Weights of a small mixture-of-experts language model, trained from scratch on English Wikipedia.
Size: width 512, vocabulary 16384.
Below are experts of layer 3 (counted from 0) of a mixture-of-experts language model. Rows are named router (the router's row for the expert), down (a neuron's output weights, with its number) and show model dimensions 128-255. Each number is 128 + 32 x the weight over its row's rms, rounded and kept within 0 to 255. Numbers have three digits each.
Before each expert's rows: "raises" lists some tokens whose logits its average output raises strongly, later layers aside. This comes from a sample of Wikipedia text that the model never trained on.

# expert 48
raises: "Gls", "mat", "em"
router:050104091169143094153158117171115126158162128066104125124087097168172153169150127183120160088114123078103159162162134174132160121119152094096167172158134155154148159154123169077172147101094185179096129127117099138175131147139052157153152126189110153170149143164095126125106156146118127184117166118125187176082126106057075100149164148138119133163158093155111158098161149137144094134126
down0:066120168134172097110100118116145090149155096144178103124177104088167142116141158119137138155106197131096087122137087169131124147197156141177103084193124095155149133093155098177112109131139145089120092123117121059122108147147134086096211082147127178125130198095076163182101160097072090141132143088154111135181109085169155101164112115157073078171129130144161185097170067133122167133143
down1:149146145100142132135155125131173130101143066189127118163089120046149123128159128172135123141131141117130134092143102139080144161113128166104126101120071103126129142100119177140143159136086129106212151155126113122131099088148166156124161196147117035111149133104032179133184116097103070112106109137112100055136127164162128073157122109189128148142106147179108199118172089134134129143088
down2:107124107147160069114119097128174167117174131105139144139102186175180163152137113117130177127150105186160126149137112127101140128144085194165097136131138179102129109138094170109104133109088098115119120172167086109139109114159115079127160168112096104116104130142126126140150170115151134124115111155107206085115173117175098133168139158177196099241164179111104106132128176144108191170086
down3:142087151097169207076100097106106155100117122164130082113092128101180106135189154120158188121087165109071099139111083103133082126076092128146078131168098105144124122139124144066133152088117138105115105108123093145177129109073152175131145139085085123123111123139081091119089124153185104172096146137106119043106153137158121062114110099111159114145165083111142121085127111123133069149135
down4:117178168149138069054092164155090091159210113095132147144115154157128099029172090121133079110086136098092085184147155121143127147107134106149100084041151080111110149125126185080086168110135135099102144161108174117195141055170147104169156119128145130120079117119112087172081072103167091134127104141148152190158122098074156131139165149176156175169135118175106088114113148154131119163032
down5:166115108096186098151093160122088173161156118096096162177095130115111173062115117092111118088098079158160111179159141123199124162179078111127107113131188150125047141105139108127105145139122086125138099166192077161079101090115102136109099068102132114117120150224192088143101161108124117139151174155102189106137187131077080137136127150173084122124141129129124124119127175153128105106165
down6:145110086171175080108174125133107099152092099171181125149158113163187067138110105175186120110107105170146074076180177156140116128082183113117098089138090182175095191128039122158121151146121102067122101063114145143122150186159115093098139154104143138098084106092175063171174165117096185132143146155098113074131080091087154108118136158100130106209135102165093149115117099079173128146142
down7:130163144176169145165129124125120186066194199077112149140112149119095160190126087138160098131171189178109120149150118157123075064143156170103097179139089134142128169108133093193179131083117100119181141115099167164117094148162085079136149146136083113074097066140109132110127102091158080144185088129107053101182104173074151146191094146197085137095082152106105114064106144112150141144132
down8:067067141104171155130098148156177114129119123115093130108151051180110152194101078087157129085156168086155104146109112092120137133123105096148164184182088126138156152117078156080135156134175118114127135101143101090165063145224174114135104153098145136121135135150100107095117111127086150164110128091103129147167141111102184162148086138109112146185140096134173102098070119152204071155131
down9:207105112125120140145129105090133132130150140115147132136175161131187153090150083153106129126116127162178104126118132097171105114137127114189174164096092104102118121124075143143148133132181137126123119123203126131087163176141200176119132122134119095084161167108174149147102153146121162110169104133094111058101146139129190153117179132140129091158125127096149134069101176074141106149102
down10:186105133078114146129126078139126105141118113140096160104137174109087143144133095127147091150151117156182170132105115103124103109143124142140124152097110205127141088103151106059144187149116092157122141146117101155152141136130125136161125095124157109145092174141135124089113109112153090119162064116029141129084100160099183138086122085106100117090113160118094137161134106134132120092110
down11:141101119180162065155128152141200134154116150187120104097101200186122140136092075080173089137095101185125155143109105092126103172120147134129110121137088126150104175135086136139080153133152058124109088124075142137111112080127126151170108133137105135145166115207156156097166219143159110090175139144137151056128134123135104135099160166158051134135203098107161130142114174106102109171124
down12:138099134094134064046140114124138153123116204129138139118105161158101157148065161088095097090101073137136112076117132122116166132139085169099118134116132161155103140117060111116166199189146099191116129128123186118116073114178105074147087089109072139178054142126111109132134132141176105179165172119083135101116163106155083138111179130144110050118153099158126133143084132144119055138130
down13:160126146160121106104204132150123117138136105098077129141102107134136136176176128076101124098117142130159140138121043099158102181085130120133108126136143174085119081108058090144106064135114164148187159119131067152120142089077155160154165116153100161189121083162206087119128106137160130133110146163177105130217127088124145133158152128060137185091143050149108126176101083085087111113153
down14:164105130112084106137133106119111134156090132180126187125148105088100066085120155118127137163176174121181181160096113157137170131159167151128131130146166169151038163094062146111117145081145134144159110159165090125156153138149161130104090098093113095152139143106170154111134141129125088102133161167108132098121104212108165100180162084143140142106151127107078138136083115155135123096147
down15:105162160134102114133193094099127138087127128107132117058107137179215097127132191135158190137127123116106161138075078163134154123110173130167217137172154107062131149089071106177091099156150133076093149072157096079189103098125120147058122095116155142132162111113129186123178129126096120129165131161065098157075155150141098150140140098182088112084115096148109163100127095036156126175140
down16:028137115189167144105134139132163104203138127108170120106111185061102187150133133112102184087096129137067090090091132096128141144096082155118166155118166148188064113121131200168138195144105124082034102142069148123121137135130057123075189131135183183105103150140083108085112159104114099141092146104128128109130179135114154105121173182128084135166156175160124089109107143128211105145187
down17:155142115171199134092186198109096113126096123113111171058092085132121100154124142084140149158110143186104139133089121103100094122174144076117111102141126117052169157121107131159063199125193133137154103129177094095157132133118153127206091123096153097126146127107154167109188123113121146187103115124147148130191208109139125127095126216142124112163137125144074099102100096113147129086065
down18:157087125083112070141128088148063146155146117161166098116148166080101119192134121113106045122059179203125121133111164061140105137133115140160135160104192165138092153113134119141125136133136076166203130084068169159169158124120079124130117130123129117189137126128185121132165109134113064098125066074157155186147086136123123126098132130187099152095168156184114129108096082070106117151137
down19:202108107143123104158135153174113164156098171130081159089108179077146121146059113077099098092086104187115134080218125114074132151132143122145117115109103083134133110170109107168118160069124183148143160116121178175043139192123132148093160195130098144136122124176135176188094135162096110134118117113141116148093147151074117116130103100157138117065115146117138173099065158170075137152084
down20:170173145119177181145071134183116156114050112113129146096093152099124113188154130151110089127101165154146148070154155132108144172132194044121158125089143077131076146131131135130130132088114188119113141140139164130134154155155095081149121127135216142125094139166081180170070154162159117105123092060102094137124134172174156128193215138158159188130129087146162198160119087189124151118142
down21:138156124108141182111152157123120110132129105143099105141147124191122179095101100159122143192117083131086060121041106144128095108158154130185074153131125131146141121029161100127103159119112120138088120091083146039093110141142170152105192122094153154040140165131103084127151176059124065128158119110089213118137075111183145156187133133115104185176184102115115138153177091125151198121142
down22:128080100131158177117150095094117145080105141191200058092086092151154126120100182089162141113141120182055135105130111152080157098089150118131158178063132118133179154135152176115115119163199166123102143090133117143083133100110121128125200179128124099154138122157137168101115103114060152102156095108113089067154106139103122119156142123192110133127136134098152090090068125117100137147090
down23:105161107122126104101159158118118160093119170115166135088115156079131164197102117119105124164205146104075086139145141116096126174115128138175145129104115119078144157126070148113150122193144144168075098136141136134158162101100106143119112139071140137100086156163185177102165155093172086058076105172201128106158179182086126194180119167162174129116109140105169117068105124179109148140126
down24:164176206153106134080200118141117085147171192118061126082117125163104150128121157081157148134192128073125139180057164091116157143155091128137128135098084089135119170163096135170093094182089135141134106087194122083165157109098124110133096168117160177139121128105093124125155141090150149144155111126047119139142137103125165153146091106121067145146124093185114110094096157138097109087126
down25:130085150143075142133115177101169129087104137085180114128120153236147114083104095099093119130102072149108128132082119117127066105112124102095127135122091076100127144133143119139080078150129133137119131116165184148189137095160105129186115155105154099099082169081117124121058163078121170093168131162050178133138114118163121081141131124098172139111115096142117114152090132122125118084179
down26:124126156128153144125093145109081204146092123165141157181122118140119127139146131154094128122091145118163092127119123142083169157121129176090136106153120075109122110113086113083110099155139059139128075135153142171140102165140141112137188139033125120115147193107138092115136125095154101152139084135095093110088071143138139130092144172125123183125097171152081116197158141145119107142130
down27:102133099153162128129108162145083107084056163073096156153103106155087102145165085109091169117214084156106116124131131152171103136121119108155157113112124151107114105128137136128148183097177194195135110122125158106125135113058136175148128153148145107106140089152093161082140134182140132146154151057132154034150127159064167127156114100118121126144161173127079112146138150071111153093108
down28:118064099134133149176089176106118156180154145131109121118089187160171075180146091121098111122093193133084127114143142102150116038051156154151126115119104128162149096065116108084119124134106120075141122137115071093133142066093130164148135153127128113144145148098161131145166109157132159103180049113154103124161155152174119129112126145174148128130123082211155099041164085109123179106128
down29:151197127109137186110142109127110192118164143152136071131103077116105155149165094094142117084110155157095118114209195093115123122160157091123123129108198067152099102061125128131085147140113215112095128112190106123154158176148104184065124128213138149101054114065111120151137118073113193147101163111132115093153124084120168077119165138115127138156118104113173152130112118072132086142115
down30:144093055088118153140135086127116142166092203111102188100132143164104135139157135173129127136077153088113059111160114110114106104237108130157128128193114154130109136139105112165102119160129099139081175136139137113130100111112129088095131063158123136156166101105187145158104089030155140069079125163147162157168142115156121186120134159153198183116156116115106083145133056072057140117158
down31:116143147133194156154112128101111171144139056142121128137100121146106093140105141092110064145149096101203164119088114133131139114183121149127094148107118099105130112182137159175109099078078119156116150122161154138168126134146097197099171103127135098110143161118114120134112136116134140157081110189056171096110122115131147131165134159121155113145105163149157150089095106165136114134103
down32:161146135129161152154095155080149105141104145121114166102156179093111063112094134100118073106119154082119122159175107078112126057126129106126083082166091129091173173101119146135150141166090087103097145149119116098124074096146135107153132108095135097043147176176178158117119120078101152139124130120158112055137098160129126130158177108105150166091140149109135058156137131080165145059151
down33:111102122090091175162156142144097093121110110114119071143155138131122141134143196110125140154161147037173170170104147097148135084104145052096138119143131165164123101184124147195105095089163164164140175166125129110185113106120128167126158111091113116083101156206093116082152144172103176109109115152131128219138130138176123085167110126136143121113117060123157126048058149182166076098084
down34:106048161114119130085152225114156164165133094148159173111133199161093132157156155114091107124096119144070101095156095128168094149120187169152122123153130107126123155158074129131092144149131151153095134149137156117097071155084128112085074114125115106144107128065193175156053099082151156125126113160142104109123184113113188151040121174119158130154131157123063195163201087138143108140129
down35:127164151147124135062144095089102107152088216142111156190125129189097041142152103128130096155134130125169075076122136099115080067134097087076117134129140147106123135166110109125115124139119138094115168138154178117158114139188141138100141131102195151095135131111089074150143133098114155127105122184143090093157127162160157110120168180087141151105091111129119139081162091153110146118124
down36:113111091114105162144102132142088158167040128080140085107122145141141158110086086153094140119127156146124155117130147132133101162155152146120100086121102092108214172192120075104158159146101133099145110116132126172099127117140125132186107136133107109153105151087114188131154110140138101109166109126135141091109217161117151193140057113146151079130063164098159154099120114126159164108157
down37:102095119194112128122124080144142176116151130073152182141074145164137125126163135162150102111097152029152157071158101176142149153122137140153159083121110131096119074158061130104151124110079170179125117128127155128190102157170131145148110175123142133100141106078145108105118138149142089129122158157137129112148093063112112131138170165148078099170118113147131161165147109123109081098094
down38:166117129123071154109091127093181099106146130133098140125128140122144071126134108130142162152171121137098122136126097113144089088103118136054144104135181121128096152161131116136177167105195169160129158133120133127117119104104144185120087129096097178147121094170163121186131095122139173068114143131167129110151117156146194141134111154049131141144146044157092182125131159141121128112097
down39:107108075131126185138115114121115145085109162128209084157118116143165120116125146109101128073158119100129157178127102114115131101175092090072123112157132137130120108120090156147113196152109138059111124154127095152090111128160180093132145098051154167108103122157121104137163128150144090191107143150137112100171122110123136192169142196111121089131186157115150167143107171156106132156084
down40:115044163124157110115114153073129085102170092150135162122156149167145129054113156099122090120123147108109119085126143114130176128177107113195143125151116169127143073157125098171112154129183188181110165082178126133092101107111155174125160114117132164113108102141111109138129125101151125040111183138087146172131110156137094105108137092202139156110142085095094117091127117125157154156142
down41:188110109091174112141173124150179119133075121123087133090143208141168100176111087170151180117121131124076144128109146123147087146113150140127074195150146148145104181104190070179109124129075135084162138107127152130125120150144162107164177095124130082151075085124147124140139144128164169143158082131096159174175160142187101130162110117173127130136110112121099141095169148121153168136077
down42:138106130125059135138182039132152180062096126156125060144099163123196140124076107115121129112118128117116188174138157116130100122143137125121106139142175182199130088131082224158158069190118130134186168112127129111123091113128114112113143088170120063139074096132134165108119121172167112087126149111130175147082106105133099160158171137133165125117109116081145090121136090049095116111101
down43:144138139120148108183115146124135123137108222122100097186110091148067182131160149067152140103118139144139184128105115108160132125107118093118138159076095143062101139140123138128121117082133106142179103115174131177191146061134129132171159123100134122169067129140110137125105154113206139128095133121169032122186172120125136090123116123099098099109037144123135144091163139118114087155125
down44:150151189086169129073141138202165174092178133110117168133141095145137145105131200121140170185059183126138101149121121149113132125129097113075091093154133153104152144146138107104099075154063163149124163113159107110129103177128112142150216051139176144111138099129139091074158149110186070156091182070138161134136109088163132091118145127159116106132143114153120150100170162118144100134106
down45:178086103082175098140049145154131140119150163138134174136156187153151126144115101146123103094089157147112120100138175082089130137159076173162134142117131127104094161108123137152155072118070104145130172155156155079165125087103142100102184157163122119130166126131145132186141047181133114094116044159090107078180133170136090138139166134084130143127116106119140104153134110130110198149127
down46:178104132138133144117145155153104146079127149153104161108143110102133133148135158168074156133072113166128106143135100135164196062166141123148089136156053084171129127182063119101068185133108170169163166172147147121143103116084169145123124091106145125134109148136156070139117090138119144121120093096134134054181165116160165073158130082120097152083163080110066116186147187084132139150153
down47:137071159160140102101106171177110122084164170089134170132185162140090110092022162109118122205140154196130082092094088141148108080086157027108146116103111083132148181138106110160140122075135102121133145092124139143173091083146144125096127165134122153156137148130133170081117091119158071095147090140124122110144090079103099096133097156116099175150126140110078175139139139136171154081122
down48:080182104111134086163100171077133161123088115141169118123107101084106118101167111151139120102106100123158122137099099112176163057083100160115159118145160142106095082179135149162163160115100128161162120143062054116158121129141162139107089127177139130147090175077107126108177110146153097089093140156090133150069179190166119188146088186211137062138145156076125138179141187115156180114162
down49:114137131129110069185155133123091130170089161142162168145183149163152103103040179100112093092123088093112083118125115071107167081090073189131130130094094115171150159073131132032162164066198120075127145122103149154126143153142094138153103116120102142158128166178106170139107121145119111120099142119112165093101098088139105092120108178149134104119123075189141115105139140146123092128137
down50:117134094091132134102122110130145121121138091124137066131089071102145099134173094084141081080154176166159167106126190109186149152176137127113117154141103140118118146139088062133169075126069145081155109105156081106096110127121110105090190130072094106094137179116078142195127115110094114148077100081101059135126142147125121120166057122145110123127056152117146099083100123103058145124136
down51:141130131100157091155082140113081170160062092087062100096170139169153135132088164113120194158063121142157117128171162123144129109167092106143122162144132120153114099152151184155141120123160048183097132141106114041120088150119135105143097109117079102116207168081162121084127179147169147096105177122067100097063098156117141194131170161152204094177163161106109164081155162173083144210181
down52:137130141136158149113131192223131179142118115109099144101083199165164117071158179160114107097128144155095125160133096102150182084150160163169188127164109123066180155085122079125117164063130137155123139160117166136136105102141176101098137227097116091111065159084132122131140156091081159172155136135077154088118147139127121145113082141142090179129162129091136135106029171137171108117098
down53:200129117106132110069125169135178083122165150120113190076164113103158119153099152112100190085085089080107124141130115162182111102156058110129111089142169159124151127107160154073097144144111126102126083115161171054156187122183127151084115089127135133123133093133161090130125181105139105123093150078111203160077072161087084116138154078151133092146124155151169149156144060136123166088142
down54:126088144151080175186108090133112122135139146098170097156080141119121100194094107107138091123146085103129191176116167140150114129165171087139184056185125191128146102118195128138129118130135148149162098089107081081133134061092120170119119133114150095153140111106175048148077099142150062168083153112137175126116113155061225040137168068159155068137137140157107107111115146164086128156086
down55:059111194061161134189114142094057138120094133149105090135119086053173126114131143113090178139110166100090114159145141158090131093109128110123119081122149077139147114201085119094125109148160129158042086160144154113141136105085096083127159182107172132140086127163117140211150109094126095116128123110141083107136125094125103110121120120120163100096059173122233123177135093152152113138056
down56:126138198111183094165112081114143173154082109122211118087098118141156154100133124175137180127174196131209108128147132115056117144173145119126118122084102112151117120119127124096164079088111125147151136157086107170176158214085121168091139143107148225112050186168164151146136125152117114120091205089165152157141125157080134121074081162139183104103150117123129126131087121126105176164110
down57:116061079144068131122127130122110125151107135074135087114077126156164126079130093104151087138072199157116118082125102150162155100176161073139087098105147118153147191132125160170099196134149148093108128195120062122158102125092133158150154199082144157116111119163133124098140106118126120147102118190102189129134103122134140146217113100153112097118166143100184181139069128158188142153102
down58:077162149113135119136087079165038129163152150124091125174121160128147101114157125156153131119175121087087083096096147135135139103097120049092114093124115175118177148125083154100115119072137161132159166096098146138148123138110076138062106141097175096134101138155134138178121057138133195068145128153080125144118123141114099095163122124153148164122179140131162139125143136138143138070170
down59:087171147114173110049107094168127154202127123075152074136117138083158124101124122042184161080135123175138116083168131113065105100107149107110178111149107131158133076098171129137122118169072124145101125138155120126089123075133166159159143128109096097060182107166106121124100118121083150122121100141184105135107142115094114202146076114106159175123145161149131120120095107194127173155143
down60:108137188150150079182124139158111115092119109080145164055145132147121188129145119126135117077144115147134078137089088111149112086169117122176100123218057148080124094072113122137157201113083091122155174108060149090048040072101130129153132119130134160078163115098131119136144152141151102121113154119135189130121140113128082161151137090131069110168152184066138147165130152087111176131113
down61:119084157141165160156122138148111150121113073170173145134141195132155097080088132079163132106113107065151156176127169139132092139100103169130105208138109148126141106137143126180169124100118144152062133119124151100190168103154153163040142111121136132099132129058121131071124109158158150098068118152153140124148126095122113106124149124117087110127186179132117104084119113144079159136121
down62:152105132114081104126129121171109160086135128129078136130199203158152122134132113203093137118157134141105107116100203112081105069142160172134040149148165128155099127178130109158142083056101140180151162134163160045145129092129104115053093147121132094081150153088128141136114159091141134086140068099121113080105159135163152096122170133127148161149183140108087087179112124118096075047112
down63:133078117161145093086142123161141137105095137111118093116139205083104155161134198181162142116167098161140191125110117149132152088120049166097123144160130090133147125097153182156120109071135153122070130123163114135137127151112056162139107112160108098143099184148106160126174191123103160107138108106119137083157183138144118137117112118131083131106118138141077118137157127115107129066144
down64:144078123160066049108165205168125089107117184109134154157103132112174112148153114154145102121150135161188077135070089069096175103091130125172102137105082132084137132111181115106142196135168098121113171141166179139107143181104097112116096157110175137129154106162159155116110129094169094138161078119107142098176084154165117119135126169103153142120066059169089132131133070159173158109122
down65:147092129126075118175126116101127080099119103113115169136098108134142088108144083169118105133130102147103094139147153155119105163130215170113117111096147116146110085090118130205203087171162046065129119181125105191152147202142130070151071125179089153140122142134180082130197150127110108100154184061133126079174109172095113131117143130113112141155133119128145083146105120120103121103132
down66:132127094145111170191180072150168117107120058094132097054161166139171087091156163149129142103109178135121139150099121125169092160176122101086123074154075152087188154135138130124069155094096151106126064175107141121151128092136090135175130124164112073124142113100118087123161148140083208099131147094181082085100170122110084133159115154140117156160095140109089130084096185068126079106127
down67:136124088105108148132081125172117124223134046113086080107115145131185166157158133118060094097093085175098079082111156191129124132118147157167177161153060072168171143178132132116047112117088192069126159143149107126128149160120099121123123067102131153144102107105203081144114124130146152114125102140167103142041118100146135086131079087148154103139094105181093154174079112139150122141097
down68:139087084131133138134173116144109136169105125132096134062131080108148143100115116087176158148118170164151116152158121122109142085166118118110118118113147122145144189096123200161097186155191139190139117103100134108093138128069216159119080163152077190127143155069076165182121206184102130147099177133128126131068087131171154090137105116109178084060086072147163082121094138129152148172127
down69:130110185100088088091153115167106145077214087149150210153082101161101136119113232140119149147125110118111088121138131094129098099077122119064128095135113115057143154084110100112143174148146094128148172124133130082160191155120125046187136082114149138176092147119151112112100093114073116164199089097173095097183111100141161156094054205084148093125111143149141109080105122102100153172162
down70:108145146115121098195085115111177174187140150125089139104088152101101135174142140065098164085102097147132120153159128117112068146107147215150111104141178174121094123143153152195101134152101198139041056181131144111128143152140156065073149110122152174137080090124188084153152174156116096102134070081070139119152134178117126104201111123134086067173113099145172150127128131114094109093112
down71:115114141150073082215150163144126158126150132123164096104099156132121152100154207163106115133079159166165123124176170129107185111175097118193138141156069159119148177107082107169149158105095143203086104157156055089097124130170112088105085120096089104074063110101155135128120088177119111115121090111092123109124146158105132166149113090098145164104174187131109107087110109165149151148156
down72:103106135084093136155128157111129129141143105108114116164079146144096139181066120078129125099146165166179140126149156092171075126105127143121117129153108166163140127135102084063102116160056125147159183073098089111102126115091090147115174140132085173156047137145163160130152120136128133098151139101074109113138134110142123089085150130175162086100155157136173124159085098130128144135103
down73:128119095112108154138159116112077136121144159079142090047139138150159128187130110105047123102135150158142114194129133122106062106147166109089154128161150122127140102132121152115113190176125140124145136179143166150141136127142128095139120197132134132151130174112151166129153108195142145110197103140129139062170084113099116125161099137080075119095094156134147100171147132116078230082110
down74:119118152111175083114105141130145077181134142074149192140205222152131129136121168207124155136108146157155098118101069164116101159056071138185103104166131157105185158145101092127113196056206177107081112096117088068133098105103112179162085139139134181100120119126116141162136161159133130123131078164121181134103114149090166149117147184135140128121120123171101150150167154149086121159142
down75:140074102102143086162121163133113045157138097164047182099122123133084144134090139106136095086151095136130123077104174110083115127139173104062164151123150098183147094029124063149115125112125092187119153120147113146124065104154116104134109096079149090108151096114112078169101141145140058101129153115189180136089145090149104110166111092191189087038145124175085157122122086163141142189138
down76:129100107164077141111123059166143097119131133161109111105138134156136129106121064099119115114127121143134147067105113112161133099125120251064095139169104221138117141109102155176179158139188176100139146165085145102131178154160114039075112100115080086141172105094148165135163091051132204103166165139089108128141150138113139118141119152178182084136215123112140117191113115104152125109182
down77:129146159136133136114120127117137138091174139151146116098116162136166137162114117158126112157114142157120123105164167075105098134138187118068149102119116082071122156121148103130165161110179134124185158124122152152109137123181211099132109123188179111157092096125140145177088127075112131131154090099127116119129117180127084146108110152057092138122094137132193105181164067081163127096138
down78:104154091076176126119079092109104130147166143107157127102091125156178113121121128138145144128126173123120115100118126146160118130142116144123128074126126136085117102104197105138121110087189101112122103094115073110083088192152175107159183191130100083185164109142161085113104158095154152108170152118146113079113074173116116160146073162161149156135106129110116090136106203140072130138114
down79:066142126138109165144089189124158087162216122151159164071085116086146088075133115136079123100157109129109103149170153105113178102141165129106123158109198109095075161119138164088099138110139149121139146135147152134174114107113117170125141141128146110115086076124110118131101131114173125061087161124117093066200111143118116095142138074138143087162152127198097106129090039139176095075086
down80:172165114085145142144151114124101077156160135129200100109096145131129143170108155106178123132146104114138150148079117112103150104175158130131123067129153167093141119158129143093193141110147175080134117189111100140143130077154167115123131123124146130062143121081103119083088154111037100118111144155096121149128098187107071135118148118164115163114142140195099165137086123180186093100129
down81:168119086135133104159184132154113139097107104131177114174129130103204101125094103111181109115141074155159141109140064154139177118173110155138118165086111065112147120124077093167115099044129143141213094111112095143097167161098178109054098144071128121133145128150138139133122116166077166138085156154079095103114185111126109069107107169083112121155109149166096111157144119141149153114078
down82:117107141155120147138177096126151117131171166038124164139145122127100127126170147141114099084158104106150091158098116140118114183130096120155128093106144150049106158139181156139091114102114112110153149147109145116128188160128132138112152081145163137091156132134089171131158088158158139127067094163182151087144117134105158134128185073173159161144135135169100111105164142052139120080110
down83:121084100110146093096146156089120131143094134151067136136142105129143111086094128102114151164111164112093049163141153104106147131159178134134131145104127140123165143156103106049133129151154152204162133165176105110130131113111082105126089049181130120159096081085171138153075145123153117106129092132106097075169130148181153065088149133171142066135111152202074071140126094105096122094121
down84:074120093129112098148148134146161083091131158094138117128139140117156143125134149111198148198054098147122088112124138171199093105144142156158099166116111100107116148121129154079144176155086131131112151085147099100104074083140139134143153152120194116138113109137062135220159134137098017164104121123121122151160161141086134127174120113134166119127119151168137100187151160064092147110054
down85:070146079146093138152142132131157092108131098133109101104091144125166119168126164195119108145137152194155151098047092129131141133088143107116133143122159167147113130106147151184162160131141090205124144153117141134164120044102118113138137130087143167125110077152150136138132162166100083142146101146117100116159192168115155175128102113154109125122110099165193068138106111154035142160093
down86:142161139104135069166161114134174146145110088101125145127132143100084132085145137042142073123157118138145113135129152084135101076128126126146149097094166158110102130115102127119152176190182153079164164094095131083091101083105184083105142101116041144104088117081134093180060133107197129136174135144091151123079106214161137151093062100164168064091120084136140140128138126120149117122167
down87:085077125081129117142132149191158108117109148133131058149082113120125121082151155147164139095100108143173113093147109128154115093186155117131126145155130124151105103169116109151095107091086119120107108114112076149128121081035145110115129106149110092193117147125162116126124177120089073202135161140124115076126132139114119158149141125139039063174109215141114144110152207131102160117076
down88:186110134089126105109143110133154148105159140145134175091186132093138122205136152179086147159184186177107091097046157119114131090138138064086164098155131111030106121160146085150067155100180122115168116092136151078149129126102156147144129165146117140166121093138066129121109113076125069073108164102106107117136179151141127169107061116131168144154118176130107100138165151145110161083107
down89:120075143084058153146122174145119077120147126076162161104077162132107109070113056083108156134026152190149136119107093063181128149195173135123094094127120161079127137103134100073112164150164120158140137120078122150187064111131151126140174079103146159098044114100166122120091110113229108149091135166111131160174094082099126122142121154129156142145104102159126147143067080148090131073116
down90:120143133133140123173127156065090126124165173111124144167131180153126139071165133118129111087097110115093138110131159075132133134107075106142119125213173099156103108183075151110146113152166148081162103099100168085182123165135097159100172107124161142137145128123124079089151132143108147137181175142118124154106051126143107121124112131110126200109112169118163131157156071148173170071182
down91:151155177158094139116080112138094138059064168155101162135107159179139116140148099132063164077084152095140104142194123111158129153118122138137094172119033048207136160166163119166093096155143135159120105065132056104158095127145125114134079134049148090133093101135129170123146113100111103104135154099076096165177111117138118134118109139131112088140117126143151120193166185139124203101133
down92:113115165133134127120149162112169089054134143034148113174171159153117144079129072128133095154134085138173112114085122089142063161159138108124096137122106130107111123126119099127129118125155119081116151205099177148130073161142097103121107168142111167145090146133119122051113168130153112197099131127133094131138098204159084120070063158176091110102130106140161129108145143125100111151128
down93:162077091097091090137159129092136187091116080117073101116127141131093130159106123155126087049137089175122187150103188101185176118120140100086195075135109090163119141132120113115170166141173097120157123138118110131108137150136129115135127096142151064059102121182165117137131113130151151082118132136178173113151145129193117100067105146105120076111139114150096180111102152130069170156112
down94:095109115157176138096109143177174083133152149081079173063097158123117139111137198141072087174093089157164076097135116130164121082155120159154131152126101080090162121180112149080151139089177121156071113167089135135114125117124138085117164139181093150125116103144115100150124130150161137152138183167140147079097115143135127145114112130154105125095136150072119118174146156108166137098163
down95:129202088068137144134129085141128133126150183107088137095107130138097174160117105082129174066114054098143119177145139118122121180140075091108144074120160149163143144166127089091077131125089130099153093110112127130150098123112172062096115116084056130097112093120143144113126138150181092132157107139105144113100121080149132126144106107108157078064091139080078181169141159120106106202130
down96:123143149192109121106151116164165127141130065128074152103137129133130119165107083131180136187115164144096139154171136108145092129125127149102145099185163076057006053080117092088154167129164140114108105155148144120155137168128172156108141156096138117125139097137156071131210111122163061106120081093071184191172091109160167156095136070141117153131124113161079157162136107139160138113140
down97:160118118133101146093148148135094141143120206150159090130118134147159195097174128100157095128180135126153117076085137144101192075047104141122088143103103202125117167093124153159088106140109164121157084087117178119119139025251145163135065103114161171122099121164113175089124156100130192156135118179124144131111177159139132162118138127136096118137133160137164120103172116113122154131138
down98:106096110201092128135116080142157164084125126114093188129133150129131144119142103133125102145147095182201106080120119107085106182096089181145068125112120207136095125115133118125118118161179103143121139118109138111173134138095097177132154163122136091119118083060096051199169110139100124110113149167083129100132170101100102163127175112210130145136179115148190085112128187155134126139094
down99:148085096147158114161148161128129096155151166109141166136081121129172118089134167128114164159085156069101104154133123161150118141189150133079136118164153190130166133192111129078096181099157144176098155128127129105129169169176131087112224125105113126123093122182145106152099137123057083133102109146123072131122114130124183119139147154159039141153160106144083121137102103108105172123106
down100:130087109158179163110107117160091123120145138117158147104129086141123176173146099125122103116183164146170117113125064113141142115122114126111141089095162087125094118172131118104128100132076189110147116060130062112158157183141149113147088111129188087154143125160086147122112130086167150161192111119095160129095168121106149150144106124179131157220108104155144105107171125146128130107083
down101:158140142062129152208136109088207107150114112132153129151164116187130141084136110141182099109094143183141142136157132089112088136136147161138111127108098098052139083091132125142143151156147085117142131110099147169153137120106137208118118137084111150079078130095181095109156150190179177121087158047116155125144084194101103130111156135179176139174148123147073131174154172114073071101099
down102:126113093150098113137118158153123178090097100146108124186099129119172136140121196151130137138141154116180109094121114123183128076162116143105132117108177120148155064161097139116112109107122106159154162133190126127150103095094158094171086113125186069170057154119108176128119147153200137087074178109123134135076106064143131124125149111121093123107093092064135113101122169114196166146040
down103:114102118195095137115100139100158151069092150043205139129147108086172166108156095129055105118092091111161079099185132108122074139086168105131125146033117076133133208125117060131123163156124133114137190070157204042093126122135147136138132088119116161084170089078110150099171188150074117102127097142147042120098160114123083167138143201118185085166032100170163149173149130193150150143115
down104:119106125138135164139107171146136107172164181103120076084124107135147126090081153102101159103151239113140110187121083134124164113162132180150086149183092084136125137152100087154114152115174116126156092134182097168097140124112162114168133115140083112081094188119117145160170157110138066155108153140110179088151061084118182130121091093136176146096122116116151239125089140154130121086146
down105:136114133117168099116132169141086133169152122120151152116151093171125186164125156077144160100104088137108114103161120126135151126157134131107077083116151146109123166106121157086104115104174129146119161085143122105132118171114107112177184135112143103141081148082135123134139147046120130165142100105084164127118117172117098128107132154160124111159171216116129115125154144074205120143098
down106:125149052151105093128140109101138112085116060095155121122189121143128147059151153125131092085114138064153124129136119087147088177096101124116151111141130143160088120161130139134112149095149145149087109185115101135142138149067088130128147082135084105176156062131096059127159121089130059150150092183099144068106121094106156121116109095126115070082172164152189093152129123087148134180196
down107:162080144147088107070106140146187155147158143128094163089093151169143120120116110136087155176114090113170107189139117174146095172157161162168143094164128112057081165110099116075164153082089162102198099147108125110139118116147092104140132094101139060090172103151130127152120147109155093150152124163118172131117066158141088164203135127137112133090074162147146137128161049131116171100061